Below are experts of layer 4 (counted from 0) of a mixture-of-experts language model. Rows are named up (a neuron's input weights, with its number), down (a neuron's output weights, with its number) and show model dimensions 0-127. Each number is 500 + 25 x the weight over its row's rms, rounded and kept within 0 to 999. Numbers have three digits each.
Before each expert's rows: a language model's description of what the expert responds to. This comes from a sample of Wikipedia text that the model never trained on.

# expert 1
Final suffix pieces closing a word, especially nouns, such as -ation, -tion, -age, -ment, -ing, as in stor|age, recep|tion, pilgrim|age.
up8:454525519524500490483522516441504502485500525488553513465486486501488439536473466494515511463498482463466470448480512514523494472510529464523485476537524491523480486513517497506509536513490486471533479487509474520525490464465493493484503498494481504474468492473482550496483438494496575501478532515472509504506497502528492508499499473483559540507460549490489464513487497488479494526487
down8:536442479472503505517485497512470481452472514471468503508475506481475510471518541500498512537494496526518530520519516465467476499514460524482510544460534507456503492497486481484490462485502507532469503537472516523435489465517478497475518520500491503515527484489519458505512554456489443514523474515469474487495493478485520471467482525520466507497560472532478511488472487483524524482484
up9:565487503505484520493492515486461528507493498506509515506491482472489537533517504519488524515524525486520479478519494504432497462470480462545488494488505517503511459482536513480508510524484507540492532508444495480529441513532498508504490520527528499496500492523500490456516530516542544507521501502475540505505448495492531435473533510544514484525506485540524510522499558543498478481483
down9:489486575532522513491480476507529473476485518510505470490477492559461486502512499502502498487534493483500511505472474536489547510522501496493495529538504501516521537482511516554462453537481471536537545479498495520506522508471514534482455494509475527531519512458536491483483503493475503470460502475515492472482535495520479517538489485549482517490522527468454443497508510459487496507491
up10:507479511534514524512499522518525481481477482509502501481545492523532538458557511513529509516504475520496516484556523496497457492456461504471518438501517521530480498519487522527473506514461531525519527484520511489515504542467476533499515528512492538497491432498511474484482542479476468479499464480485570469513464451501492539514501509474498531530477486516501496477496489490517475514512
down10:511502482479469464479527480506515529519514507521471490508485500478467523527454479478494531491515532485538486533481516488447538454525522489539528508493459477461473504509529489527549536482498467507493460505497490514502527509483525456447479472507485478507476556521505531534526472510533503484451498457499468516526485519517484484503515466532470454465495500491522507456496483499490529506528
up11:484495487460515475465443495509488462499490551515496531486466482519499502510485455504456523493471505557477470509536549508515508546483482504464528523496516474476511526469463514510540533516518519494495510536530478518475527529533488527499466498516501513457535481473438472509497510497499514508513543486506502484499535551528481469493520493469498496491481486516518517549454477524532518489504
down11:483462499502519495539530489466500526505475469491471505503522483534503553465504519497488526509517493472549528489472498511492525475512532500521480505517487486494504508533541517497480496491531500525474508488483464505525536444466500440522516486520430505563495498520516515502533485481509513439474459532535450509485503519489480495494547522515505497515464527506488473477502536456505492537485
up12:531470464486525507472510499458485521488531466507513507519534500471461489493547546502497503504449530486495537467519508509492517475488534491486526484451467500514524501503479484541445527444512480472487496510465474461488554498501487500505507471493497492450559475469525494490482521478516517504509506469517528512507482533506447479500439522494513514459477516492521524507485485498506545475521
down12:487523525494504464514477457502506507480466521498506518490491485502523512513498464502445472489475487520502482532497505487512469534488488484491482488537529458471515493470481489489473496536472562488451534509496535509518475490455549459550500535522541478526478515511517456504489451515467475535529473490490513487491491495506515477530518484466511461538469495491478449510541469541517488496476
up13:527502512506517476481459507460515480488540464518507469476481470523512508473478494540509516508523485561479483426501477493501513516524445527471509496481480501477491500500483542498549487552511464501485525494507506511482527543437522513489485480534511503506448487501503513526509505461510514541530496530524472501461489522514538491475493481480482489512518503516529526571504491499526517470478
down13:486504511483423502482493493529507429479484503514514510511502540488478471508489493497500449480503519480518507528504522451491476497446513516537491500480519511501526485479497452489488469442521538503510453544484513476479509511523495556528525512497493509463517484486490494519459455573538464537510487503471511479513482468519516518474514519497479498528492475505524500491491496540516482485522
up14:514484520504526563535530507486522512475545551539454476516497503504508529500534517522471438511507505464511505486491513493481504500510495511464497519507436511481519472533505548480474486533505465487518499494514486518532549516497513471451509481533505519474511525469544492498479501503501518506521507517523492497473535510466502504472574499478545512497504500507509469482478538516559509518484
down14:503457475484508477477497475528454448487508469477541459515525521507488509464497472532443525475532469513455473515523530514526555507526486538502531495503516471478467487494527494489496515502502493505511539512504480512509491451499473485513470556500501487497500539519476510493515521504493564506432493517486497509506488518483476480530500461543485522503455488523505507460493498510499450528480
up15:507516484493487499464508481531505537531443521468520576501504488471480491477454542527498531532463510545562492487477504505509509512518464515528525463516498517522507516501519504505510527518515498574464473487513478495483457519517490498469542467499495464505522483514469495498466495523518556476490486516555505504527509501486511505523463528505494512493528460516512500500498485506512553523492
down15:465476500497517478536490476480522482504526520517534459528488512521537491457513488480524498479542496485472493490526484503516502487508531483509486517490522465521504491495541462518493510485430451498539533534471529515468470485495478508502509532501477518513470519484509489521524517462522420473530521511438493557456496492507487498504526489535476506495475556500495484485478542505498466500499
up16:512523470478495525496504529510537509457525472485511493459514528530499540525510512494425457485525514540523482527489538531469502477517523534522465513501536508510475478517507534540445499501486486533495452534499534537547464518465523533483508499499472492502514493521511505564484517524501506476494517469510520508468471482479495491463523528480507468511505457501540529511493475477479492499483
down16:473490506515490497548488517514485519511491505488498490505475463500557505454515472475531482470492499509479554492517494515505506536511531485487495501509470535509513507491481501485519522504496512512555520509500498494463555450501453457495537523525497510530528509496480500476516459509460506465545497483490512463532526534523530486553472485514512550552477568472486500512484529468519478488477
up17:558470471487503479515458509499504472499508496512531493534511527500519508492526521500490537500508510487523472481498469524458440520490519547481532490500520491499519539526474523482516499499472522510494522522513474512515538470508517512486469486524480505517564516498511462477447556490515496504483422503545485513541530503447526543498473500506527516484467537486540510507530490504527506510510
down17:539509518519481563514534495505509508509472482478528493483484510506473429484542504509472486499528515472569480516521513485486500466480530490467500480496521506546506511486513540469531540541457507470489468497489515472461501502486463469528453480500479497521509512486485461550485505470527542476464451507500490500516519550485504518494495520511486492498500482539486502464495489489493497527452
up18:518497537533469518544522479474477521488510542534489518467483490498497538493483475496506489523534514527506501519505495467511504530462458490504463486492519503558486482495484528524474486542494490542485542504497544528473531486515524517518497453518513509540454495526530461472540487451524486505467507507531537477534477488526472478501509549469520466510483522485489537548493517485511522526478
down18:473503509465478483488521500509463505534456473496486474524464491493512482494529518479502479543488499506469484453513467551483502469535484489562482490459533491493529527493496435521502514478483474490506459542485481473521507486474482542524512511473494497544535520473495557509468541514498533485500537518490536533473490453464482489509473479542489491509509500529490460502504521527489494480510
up19:413485524501502471479472482482489515513524487458480479497530523504488528514506473523490487511511527519540442534489469518481508507484454521488519484524479517538508467503491506544486486485450493489508492488449528489531487491507468494530503504485486523516500521526504535496498525506467505523478492506522481490512524542552548463473461533446491465522498510519503500496460570509500501521502
down19:583519492478484545534549501511527500493463529531552483500470513502494450490471522476542480484490521483466558510533510499477430482521505497497468514477536534457497538527510486490483507504515507511501481523518500454448503504531515520509505513498510485495517472471495481515499472472484512502502497510497517490514495451471481527542493531504496498459500509514515494513521466565489506511505
up20:476530491484471509551494530500510502514501505501513503502493549487493541573538533503510515514515490534507519471502505491492482521496509523553494507569538527506468559452434514517507495521550531507498529502521489503477492497523489471475458508504490554504524534504457472504457517533476529528505491523535508494525517488529517493476499489511487488500486465497521497540514497507512492519551
down20:492501508490546508511515478528500497515471492510504485501531531512531550485488503558538477459490470469522516498499473494501482499490474520486517497471409483453510445509490526466474494546502499498488470533485456517531533500508488475511504487506541522521505467500507548464491503482495510526522467461518504537509502473515492500504480468521500504444487504481514489518540523571509523494487

# expert 31
En dashes and digits in date ranges, year spans and scores, plus month names, such as February 13–23, 2017–present, 6–3.
up6:506510515546493508455477491512504500491521480498543504454522495494498469509512539500541494490463464536453504539530529453486522477498527506460450504486550534480492508494518497502500548499530513503477520527483547481474525531525479506502493507492493481502512461487500481495532543472526515459446498509513439513477504496500476477533486504526539472508441456475507519502524505466509509517517
down6:485484471498486472500463484535516474530488504525496466529526488516507503476506484453440502495527518458518482493430503527491495490483505482510525506499499484535565531533461495519503467493505547500513501481443508519523461484492481505530494471511443527523515538470557532485494494476494495518528494508473530517522498493528513512494500484467510514512521501551559528492517488491531496485457
up7:498509519482480524535470491498504492489470530481545457488465487478481489485517517490521483519515505522516503537498508510524510478480490490458513511517479432541519463525517490493531469518561474483492548485523501490525523497488540489544494512483500469488482503496495501485513509496480562509470459474497506499521507469499495462451503507488454456507478555545553504477517564489494505476493
down7:524548504502505471473474485497454510520532491501541531518537547487498524468460470485500531518515533508503500483462445518484512495509522460502459476460464464496502526498517511533465501521458512531523454483497512563552516471527515504553480530479535535513489489499501468495492509463513488517497505507470493481493476509521495522495508487539539545468482482513504484494494488532481488542504
up8:478550457476507477525490490502493479498520482496511482483495497503487470490479465513472529533537496472485489461469450510486442510521449458486497502523494496472475471453484517457501510491520507467496495535497494518504510495479514507470490497494498471488474486468465496499495544455574528527494498511534527547483470500506494524473496472522511518504591482517534507512512525468514514506477
down8:501492497501506536504422514492541525485514483507481449495458486515474523515491562486505506488527524525538481511494482492496473485472510511504505478525508485507526470480508503474479474513534531507486535507496521478491474499491520468496491493481470505495525513526514512524460442492466547491477473487446500522479510468489531492504453504494559467532454456480479507514514474527491558462485
up9:487503544480499456479489493501455448469467514510504470499501516505532524482471483541516516500483530503512470492514479500474486511473543514450478458474514499516500472496528528532490430489542468496548519498513503506487535517516494513479503518467524470547487502467532541456488447539507473479490503527483499504505458490529461481499495497487515511522502469521535538490543500463487515504530
down9:510506506485419494512518481526483518460479489480463503484492467476521484538486482486513494537525494530486524502494500451538502515463519518508501510454531473504470464500486479477480494507508511504526517535533471479512515500472481493505530521542496530518493500534503512567528521499515505503524526471484487512453513456550491466496481486470450495480505489527496471464467472507530433507524
up10:514516542483457440513504505504508515491525482487465476515501487528496506489486509511533515504530499454502509479532538543449511485469471501475514496511522466466531517514520464486505502506491501468482478525512507463536494500517460477517504456486514451452532486549496483506458494510449494487494490496481497506512454504525500551564481527488546491467504509519489492493517504457499444484532
down10:484516513495509507520479491458496518476478531496516520491502492494535451492494526526492485505513450466502479474487513492487528479509502545480476500472536523474474523489492486485523505503533480497458491504496490519453520515469518481498510479525526478509545519493481457472445574512521516517470489501575493508484509527488508439521518506546488488530512528510489476528530538541529462460490
up11:439486497539482506498458497531502502502498495493480494501495502519525459543493471517471477488486489519512421491490517518485491518498521442517498499441502526497518518492543509475513448503494489506474491488475527493487546536496522488505507521502475523524511517524498546497481535518526507494496497450473479474483521480509488460525477485518544496538487468456483476447487484450446523479506
down11:492555469486474451520500520499457498505543491510518486521542483515529492458453486514482524522522523465451491508473520510504519433528494501481482478493481536499468547503499479464498524506524499516489504494526487488471500534520489546515461496511507475470500503466490537487524592506546499491467511490546500492509510527464452492493525498503473509502504517516544501495472492501522500522499
up12:485511504478517480514516467495494527492494487535551489495484483569495471490487476507453480462511530467504489432482465546489521515510449488502530484493515503504488507519522464516477495478459478509518445506510510481455512505500463549504522539495500468512494493540500484486495530488513520479498523486502522441474536530489543484533465472522474496517484508474514474502501472534479511538457
down12:517483521542472481496480522488516489504533503483503476504477488523524510502506486474511548461527473552488529504522506520524515448578518508512453531508460534467509506497474460535501510459508470526534485452514507523488497500541516499498445465537517487512493535488501530463544495503491510483489456521476539545489507506475522455473497500481482487514489494485527528496483471518498513480529
up13:484509494513517527484523495522505516436538488517487467476492536475497528502477470513495469491488522493486517524524507515528500557528511504525517463538515480479497497509450487517494494509510531450485496512470460465520540503566465474516483511537432493472506499514520512551532483473490484554482466478485535464467539479473487487498501483481477512506526491523523531539514515476493513496500
down13:478477525521529491510519519540511491517429485525492499512504513509502488474510526514497513499500479506483504523487461463506527514491500485484507492484506465471484463526504512480504482474500480544491475503510489534505488523519515511476527496445548488495480478501477468513474457541510530454464501488543515543501450487511510538506498532544485493454488534485493504523484432542503566478454
up14:514504478516518506517463516501540459495506447519512546472487474485492495505517521496504496490539472478479467531510499444488513502509479511495465524496497499539497502508477471499470504487507547514482553486524480506467535509530561517510505458522494491491489556522505501555526470528495425515542518507496513552530482473483511475517483512483518486506499517510492499579515475483488520504483
down14:494531537521517497483501457472461447520545476503473458549497518503468504517535530513484473494498508518487483455515520456502515477482512509484508531460492468467494517463478519491494500555536482488487497503516526495481447553478493496483498534515519516511494521494510518469490557481490515475479454521490473476548505509535481541526511497507505536465506515483529481471449525507518506492465
up15:520512461506493515523472522468503465477491516488498512518520518517477493511507509429516486511543492521480487479455488476541528487471501497486492465526486521521527545455488460502511495528468498536469526534501489505509523483450507554519553524472514497474492502510501423493475502490503510492471533517470504530495506483515509460505490464479536475453511507551537480502502481492518526530468
down15:496563508494473529516528468483507519534461516556504515498509488517506481482475554527457520514468477480477514507517543493467494481488501464491505502494477520523481525479533511476508513485508512508501560540554538487523458506464501523517543546513488460489505484487470532504500506504478460469482525521527489482484531456524490536517492498515485498511487504474546485497459500511492502435487
up16:503508502517497513506471460517540494498491521445462476495517480485481497467464495535492533494485502490508499495510520465532468469461567459485486460483541489541457505496496524486497477478527524523533506504500510485490510446443533500516514479517525512499486511501495533519513508499502475530493535515510512473484464462547468453526460474493491463511504452490528497528467497465485524491545
down16:520505520515468521485475532490494490474532465514517457499497504489473502494489459501499480495545508486509458537476507480506473528494454518473548474510501504476541509478500489491461464475511488510513453492491495509446544478482546484523549520462480503470496464514532553496512485508466545495487507485503501499536481525471429524480500497491484489507489551520476529512536530460508478476474
up17:531529508495482492535495494495547485487477451512479515505496463460492487518533487457484513504518479489527515476498507537451543536510463512527467461483485480501533507562526512483486568507551489509511508519535482480483475518520498501474513467508518495503504481465583515498528498505495507513521487509474450495478492509480543526481479505502529506486513489450487550501477498535476485501508
down17:490530538501530499510535482518458546500502519515505528479508488527496484527491534498532519489490487555505519529490482512487475488488512489426514533549511519499479508499475535470531497515471505523498474526474495513502497462486521512467520479494495515546497465503446482530513460488501516506523463520506507489525473516503481482514507535588495528494484500492543486494469469459520515552459
up18:473515519479466508462467479469526531576488479488518520489520510477506503531525479472479517465476528543484514518532484519497501504477503496538524502458514524499495539519500475498483466540512483471519475488532459488467495517511508486534527512533504546488524541507457508521516483474454514474518552505493486485497504506494516515513495537501485509535531466532482484535473424503509462515518
down18:506499480467544466500504511477503473537516541511465503534558437506494506479504470496520556540522502507494498519506471521515504529455484495491520516500491505505533516474515485496466535468521533503519489541485488498532431497481488518485488452508519456538505497486510488476519550497524477508483475462453499495532508501499502503511490526472503451456499511462518499526488557506466493503525

# expert 53
Middle syllables of ordinary words and names, often before suffixes like -ing, -ation: ped-unc-le, Qu-est, c-oc-aine, Ca-uc-us.
up1:464438496501539479487464524492501498464500509519524469502478514447540481488547487506470518514510568544479505481483487447522522498525526488520478418484497481500477489497508437474446529514554495521471485467507437492500487498500468505474517476477490475490492485471493499499489491503490517502479508480497502496502492497520531459493535490499502523466511497480507515469513500513486514459477
down1:512499492496489530506517518446536502521498511471527514507540486487480517490500485513515499538473439540473482529522525543478536498500480494493500526465544507542480508504548524517482529519529488516503491429503528505521484470479481476494503520514494515476526540474491525461514514524506513461481486454520554489517522448476536474520475495479527495497460502491501499501465443517484496537471
up2:460532469502536494461537509505501507475471491502510465503491460518448526499519523480527492513455517549475489550487519530523494473461487524516481514460503470471513500512496502490520504577541499473514479514481476484504492461515513494517550484520521475441521474499480509498490536465499518484513486517514501478498528477512497446518536505478450484493475517493485451473476507509484523516462
down2:543509497500484465471497520486489507547503478539506501480526507483481486462516484503478495478491485489480467498504496524477499499538482461503516511512481516508503474482503440496519516477468504512492491439534531476491502530504487507541478562481485487486462529470532518518526511524505525521461498511488517555484459527517467551480482440522449451542495505502550482496485504499540473507490
up3:488529556498499493447481506533487495470511536497483481505520522515496473501510497506490462483511522513486469523498492465447497514489501566497491494463453525513532508508497520518520517505514526494507478493509509525504467509440478531492514506494485478461521491495526564483496532439540496508484465522500455450473451507543497490500497473488472495503471460484547528512497522498485497468547
down3:474507506468466501498520476496521444495516471510500549516513515532497510499521528499513467488500475506560497541520474502498492486505511544482470505489537529464508498528481490484509507440463512515496498539502522488501477563468487452487520531516517496456535484499487506480461501512505508531518482476544513484512510498439497520550528471499464493527497527513481497544528551549524513498516
up4:471500486530483513533465470480474507470523508503481553466485458516522483499499489512532493521499464510455559476518500544535464490480523450534494482493510487508499529481536454510534525524530512508498480493445486499496514530460492529537486501472525500497508526501472513487474480504492489451503464506465498451523510506510480491503458511492533469518526483547466529517508491522499555461508
down4:478478470530531473531532476545515516509454496508497487509508490455448498505477496537508513545502526515463545512512503516545500496531539474488472517514460488511418523492479505502525478466515470502450472503490468516475512427498503495500538547498526526464515508493509501507457505469509483511500520549499514502493527512493534503484515488536482437489490466507485504498499498495489509499506
up5:462503495482500540452526482508494554461504484485526467465492499517538505509492496512477510455521480466496492467499533481501512482464502539497475522483515494545482453524496498474520496528472490578489466500519516467475451449529510485494493483459465516487486558518463496495517525504492473507467537537487492504459492503513477507483503534517501477518488473517523537495530473525489479493534
down5:510506489509522521506492477490515479497516514478481504471523529508449494496545470505509488548501511441489480476510479493513497471496510517485499531513446519488511487492464483497461496489574463500475472455504492474473525517488493501555531505533504486496525495466518504477487511433475543517485491519529513504495497548484517534443506531521503514470493491475499488538512525535492459563475
up6:508471541477513470535477490508471461473501484484508568498474499523486505497458483466513517512490504537461529488476453497498578490480512510506446499478542474508554495460470515496511508516512463541490509479458473487458489465494522483494498524481471473480502496513489523515473509494465499476497506494485478453507498461533510497512514546516548476506520459535524514521527482507507516500495
down6:503508525502503498465489511495487510473520556521484472513489478491507514488531516468490528498529542514490519467493430498498485526465502500506495497518477481513507513504463508499434460484484510500548509516473513483507498468493467473510529466542518462522456485491513431526465468503525449505506451467455531523487536528521518501468489468518470511499479530489471533491478466502500503537505
up7:516480520502468492549502500515529484519517497526475508493500496518527498534510523477502505491492502506553514449506505474505534486527530536520498503467495506502455489471496474484510527527449521509514514498540486524486538534501516499439529496511467443513512524540500502503531543560479505482557533446510501490498482490523514510511486520532463491522452499520492483491465463450472498515535
down7:509515516510538515486469518493485534503467509487504506470488527507463544500464498533473508468470516504510550501547494506493498498509488533499490483551560502467491511495490488511485480495466497472472470546480489530564503498509452492479496473497531542492512435547526481523498423516471489492453491500479502527504471509501516485499497474495517472490483488537494538510492484441504503509527
up8:493491427517489477478442516500513522486541491505510447510509511475499522527487505477504498458479492498516452475537477479483477482527493479499510513461508488539493527504459500514467475466479544463472465499496560441513457511490468495488472463494470466501479509537488493522509484495473491550468510502476506459478523493475465480487521495457503523514516484486472481518506537469496488487516
down8:548477514464485463492516500520482482537568504499512511439501459529471518472490505471502454504485460492490476508460491481498476501520530518495501474473463512444543541507478528470462501509479492522479481517508502510453454480546458512522498511483525475487520514547500510495478537508525520498509512498501511485496501466498492501509512543455509546488464504482490504484505521454479537506468
up9:482467528537493483498496473520475530461479445546461535492488515481497501511500507466511543492483535479543505468487539501469484468527531514478470468477518485535502509509490433528503456524476490514508522483515531486471484533483505491493468526503455465541486476508469517525522505482509509439491500487505491485499470536492503513535518533460485546473518521545487520521513489494469496479513
down9:481577533491502485520469524489506496479525520491507519493502497509507496485489483506492464514500483541551506501555500508511513513438481540511485504545518481482502457465520499476483514502470500473527503521476509488546503521494482474522509496501501470429482482502558522463491507500463513552512472533518509522517486529514530480503489463545498493514487496452486485516479434457506524496493
up10:498487527505489462467527468465526509477511500469498485487466499487495462521550518439487535492496476526512506524462508484517470520469511497509524531501488507443503517488521502484517491478509532506495500465481518460494484468497490477516460466482529486481505504540485507543512492503525466494521510505462472436514545531522466468538514453514524526437525528509510541496512509539486485532511
down10:445493525480509474466501514490450491521544500500507447505486488484486502483507483473481508505482502533508509470522480528533509478497477489505534488480470466534488476462516508451519482499500500544469524537513507527478505501474491521489503500493503509501490548512504507495524474506474507503517515449498561471476525545493511454544475545434518514513480529527518459513469518468466498464547
up11:469512535488485437510522492538472487488439495467512485503525485532453512479460509501487495458504495507446490486518566500479480499468490486490460501512465507532494501514507523514480497502494498498497450455488509505490498436483525473522454528468490439492474495494497483488499510527522497557507519508506482537475509519471557506483526521512518470485484483487522517500474499533504518507453
down11:517493512498462507501511471503512514499499495454492464516504528491472435477475495486537480494503512485468514494514511524527500477510461542470487529471550550510487523512494506498530515504512491514510480504518469495442525507503526468486496486481479516495485473440532443499517439526499472458523485519500545463509470514527533478527482526470493489483471553507560477497487488508491471500468
up12:482466522491469499474462526469482521468501539532493482507516462447476531514516500491514497460497491527510509451504470504488502498516535451540518478506509507523494458533494503446519449482523497542498493493475508513502514506512486532473535514526476556483526493484474501481506453516487518484571464494487490485501501481458515463521491514487518522470524525534471512490483512465555478491524
down12:516518537514521482530534475516557518495523491472513457457484486485494507477533491496463499522521483520509494531535539535537479466483498494493490477458521477531522497503488458485516540550525522491551548477502496515517487491530504519486497485530505486553482488468482480497480531459487544522505516470452504499478564514526489547513461509542499534478508516505509528479488489501492498513523
up13:552528516482489476446537506491492512514469532560466547508513517466500503485537539517480476503517504512515479486491499500486475519494509456546486551475481494491521485472445459471526509486501514500493528454487468491526531503485486539516452477455507510467495500462496492502477490491503531530472510475522518479518475490504510496506507428481519514514543478508545488478518494516497543521508
down13:473529495507505507529473480500549492525452490519534507490519487493481505515465520490493478492529526443510517549493542518475513511462458491548495483487518500480517516545493528507452463485488496529498529487474473421471536511529506485457485483479483478549483495498492476525491475516476495501527471444488505485464491475516454482473502485547491508490524507463471482508483493480474481525500

# expert 43
Common first names and capitalized words inside titles and proper names, such as John, George, James, Bad Man, Super Bowl.
up6:511493498545462472483472493536463496506530507497510544497545504561525488528512489502498513497484470466460489537526481490526530486507465472495512488478503489524511528497501498542531545490529525465484470481536504520476492525487494514507492503556501505440504479553525504516475486510516502465509446540511495481567515505544512483482481488480504508516461520474538517520449500527496490482506
down6:476528450470522512490497487478499515481515459499477516507524463456463493490463523514496565512464467509512505477511502495521490505508471497486465498486484492505528520498516519443493473524520502499468527485526486474519508469512515444516490484494541481525534530486522560477510501476496505474550519502506450534492512552503476542479548492485514510537527522490531520517515569511491490486492
up7:514517458480491510521471476495481528502498506575515498487512509522501513514513495495549533485538497511547481511475491480493494501513463507481497526508503539480536541497505489513499547474543489536494524493506515510497492508532491497516527476462514553495516544497484493531462516490460479521474527559564502470547505468510490483519480468546528526468520447493539467508496499512516507527515
down7:478488546545517529479487503517501479533525475481501484489529481515507483524499498476495494467509500513522500504532511463522487470499510496526474503457521436493461486500559534475523524516474477501525493494519456507485505533514508554503496496512489488522482530519570438525517500517531503497512528489486500510514485470482524489582458484545496497467503485477456482491530511502501483466469
up8:522506501505502506521529471464535507492504516515476520477522514486508551508489529470475537495505448542499508503496467506504489494527452505508472494503449536531542457481504546451532498505519474529499517514433519550490518507488469479535539474526514499480446483477482542483505524481502509455501471511511467514499472459494481493529508469521523481531537478484536478484510514516477497475499
down8:508445546499497489499452501538489465499464520515517502508482504519525455486517500533512444491514525499452492458481529510496492466478490508537520490518492497490457496527497487578507523484491499478482502524495493498474501554466556523475458556470491508512528473514495466484477463522539473530454503517489534492496487488485510484516476519492504487466477531513481523500511468514532488535494
up9:505523478485529508506515494508480467548465480532491505505483482543491497510507509444478497510466437469519507491448485464503510527510467475554494503572521539482467522509506545512503508487593447494507503491470470512461510485531497485481504499473460508506527495492490518523511500532480517487520488525464490518487492467479487444513497503501491497521462468475505482496515496495477485490500
down9:493455523551452493502475483458511533476563495508540478470531488498486531488503517553519503530528516502456488473545541536520492496492532500477491460459473499500526454501512473487525479526442529495492465484526534488533458524469496478484494501500523522493487501507528468461506474500494478489483482441502486487491515505517496521457539474513479477484476480520489487490534490502496508501478
up10:504488513512518505486467518447475564505489513494477484513515483531518446527503522502514514471505523502519489499521518466506538511511488487508445525498512483496476488500511500514448507523506543534447513464497504467480473533520512499512469502541551557488521469523528524479484552521522473494517490466485488551530510460526505481527514503494533500492484476469507565537516519464509495497507
down10:506531515490459446522463485510512479520524488505490501507530481537550459505520526475516462471516529516513492463512467555524483519486513470461508486506508497477533536478494480463472489522516534506520445544475486511479512500528494509463545543489504530489512464509501468503509502470503513546493533511526489494455508514507524464531468479508470477477509520499478498449504463518546471480489
up11:527477455520495483451496468474480515472529505519482501510514466500480493472514478501528479471475477473517471517467522469484485497516457499491519499468517483496485527543491522490508498451536527513537513487506456506534487498428520502476470518506526508485500491503516565487520502489458467496512508542466460473472486477509510478554501463512519456479483468463482509483500549503484512502452
down11:531518545506482546542477488481484511501461486513471499512481545551504503509486452491492516510540499476458520484517487539487493513502499542509490530521476495505517487507505493499549433514470466460473507465498499459456492532526426511531541522492488523519509465505527489550517474505489523499469496451485510502521500494507522497491484557478474477528514507531505512496511486473522513482516
up12:520519511514513479493501499467484530479530473483524483542547533508482502513476498504493512518484473506509456535494481509469488485487517484499540491482528476488540490473487460515538479497487491522492548504484513521508494506516525497497504491473509537494529501527483516476532533507533509481450414553510541534524495460484475509543511461483472495523502458476546494508499516474494470428516
down12:494493504466508449530478483537504486499512485525471509510525458463489499464505484518488523502498511501500518494521507545520544521500518494500473463498487513521492549535512504502462525527496493530484520464471491543491523486501476464503515473515502486518476576521514466481489523470476506512547552524547480507505507513514482554461525511554499486492501555507497505469500491542514518560486
up13:486538521508536542505505476528496529551495449501483467471493476473466496503485503479463510516474499491501468504517468504507543488514496513544540516518532464518519514480473540549501537533539526476496520493508503477508506521496473464540544476536528510508525496509490453543524522500487505543504485492555525491461532480452523494516497466513495490478550475498467491482490497492502478501460
down13:517483501508520493508485496480500481473498520505538544502476527555571509500502531514523482486489517519496549498480480481473476564534480511497491498475442501507495504512543473465462496485440477520526469510511486490534505514498509543518517486457488488462503543477504539509531490492504502482546512505493490491504517529540496538474515519474498496515435505526514476494517463485515479527548
up14:473514534506514514484484489484494494540489523482515496470513475523507522518468517526482515510518537493495511524505500519443515483487499447507514508522487455536490528523439496409513503515506495525548515512473482524520502458449520505477496487492497530517474489540466499477491536480499553536546472502517489485480494495490540529494483441515516477494493485541478446520491483486505493519491
down14:504456480501481538467519474463482468470523510485449499521478548467489524533511523532483509523481496523491457507512474518506542496507482521491474463496480493524513502485502509472480475525518491493489519479491498484537479505472476465524509525542477525476521566490514497477503489519508482462514475482449501505450475537511482506501516493474517472475494467487532544533483518554522501562456
up15:507511526495522473523487505513507451518494468490530527511506517494484449523498498550468497501470488526523469518516471465482492483450511505518505513504504434450500473515497504514493541512485531469549520501555519445510508537495489514475473514453497493475511473527508505479514526505488495508480532504495487458460468498456535471471461473501519511520483485478486523560450491512472514502513
down15:513508464507483539498504510474487529483486486540516446499487477523503527528499466457491484502531499454472543494493511515513504491488517493488533515522510522509548529532518468508544505464478508492472461455453456530467499420543520505500538471507516508524507489470513515515482478486510506506505480511515536500494491520461485497492491518483454494455518535474509494429506461495518513490519
up16:501517490524475486490487505488492511499509488461552466520520515537499516501496518489500543518525519503500517537523464493509505439512490434492517536474510492513502502519534496515445467463470489523530494464519513507505545440470492502529496471479492513506532457518490498519510538492518534444457481466501495505529447519509495464472471498534507467537478474515514476492470514527464508522527
down16:539512507495517478496468510547459474499495501545524485499454525484542474495552504490520454518492494502507511526515501504462459534502505520484458468489524504466524522486494472494498518493524514493494425517506513485532495561521466478500523518491527476452500478497475477467497501510463491560537510495475540509458496493494509472491520491472489501499519490452497480529529499518560493529517
up17:483524460477481490523516530515514484531478514507485462548503521465479473485513527470548492486520534509480471461505437481503488476517452469508522509501504508488521471512465453526511496506497456504509494478527525514513460501456481516535452521478528479521498480525553489472510465479488524489511505516464470526462470521525498515490484479551497500506443483524475510520485482513450465498509
down17:540493549513518520473490492487487518494549486526501511475493482538516492523512477507456532513496488500499514501483527471527510521460513505543496492478503516560499521520498532437528511486489522468493507518465509467520506551518478452503536490521494543518497550464498490521479569519494492497484474491527526493531517465461478484467519560497486478506516491523515499478491511459548519502525
up18:520485492488478568482496509510522496479467507482522481509550503518512499504489527506530504520487478515470531484521531479494471511448481518522508490515522489512524515469544492520454467484524450480547482457510525477494459491462466527507489524513497462489534497485472513534525503512532472461498544471489446443505503447517513489483492527494516446526480473495509487531498507472521513486480
down18:489515488485570456505447502530407509515516495493449509480487457523510515488504505497505481465483473477514490490483491513512538472537502512494501536498514476528491539575490513512525518488485491480517512498472493510504523513518469485560514499465509482510490489490473485501510503479474498529488500540468499535505498532506488463515498467479471519482533465518482473517527453543530524496482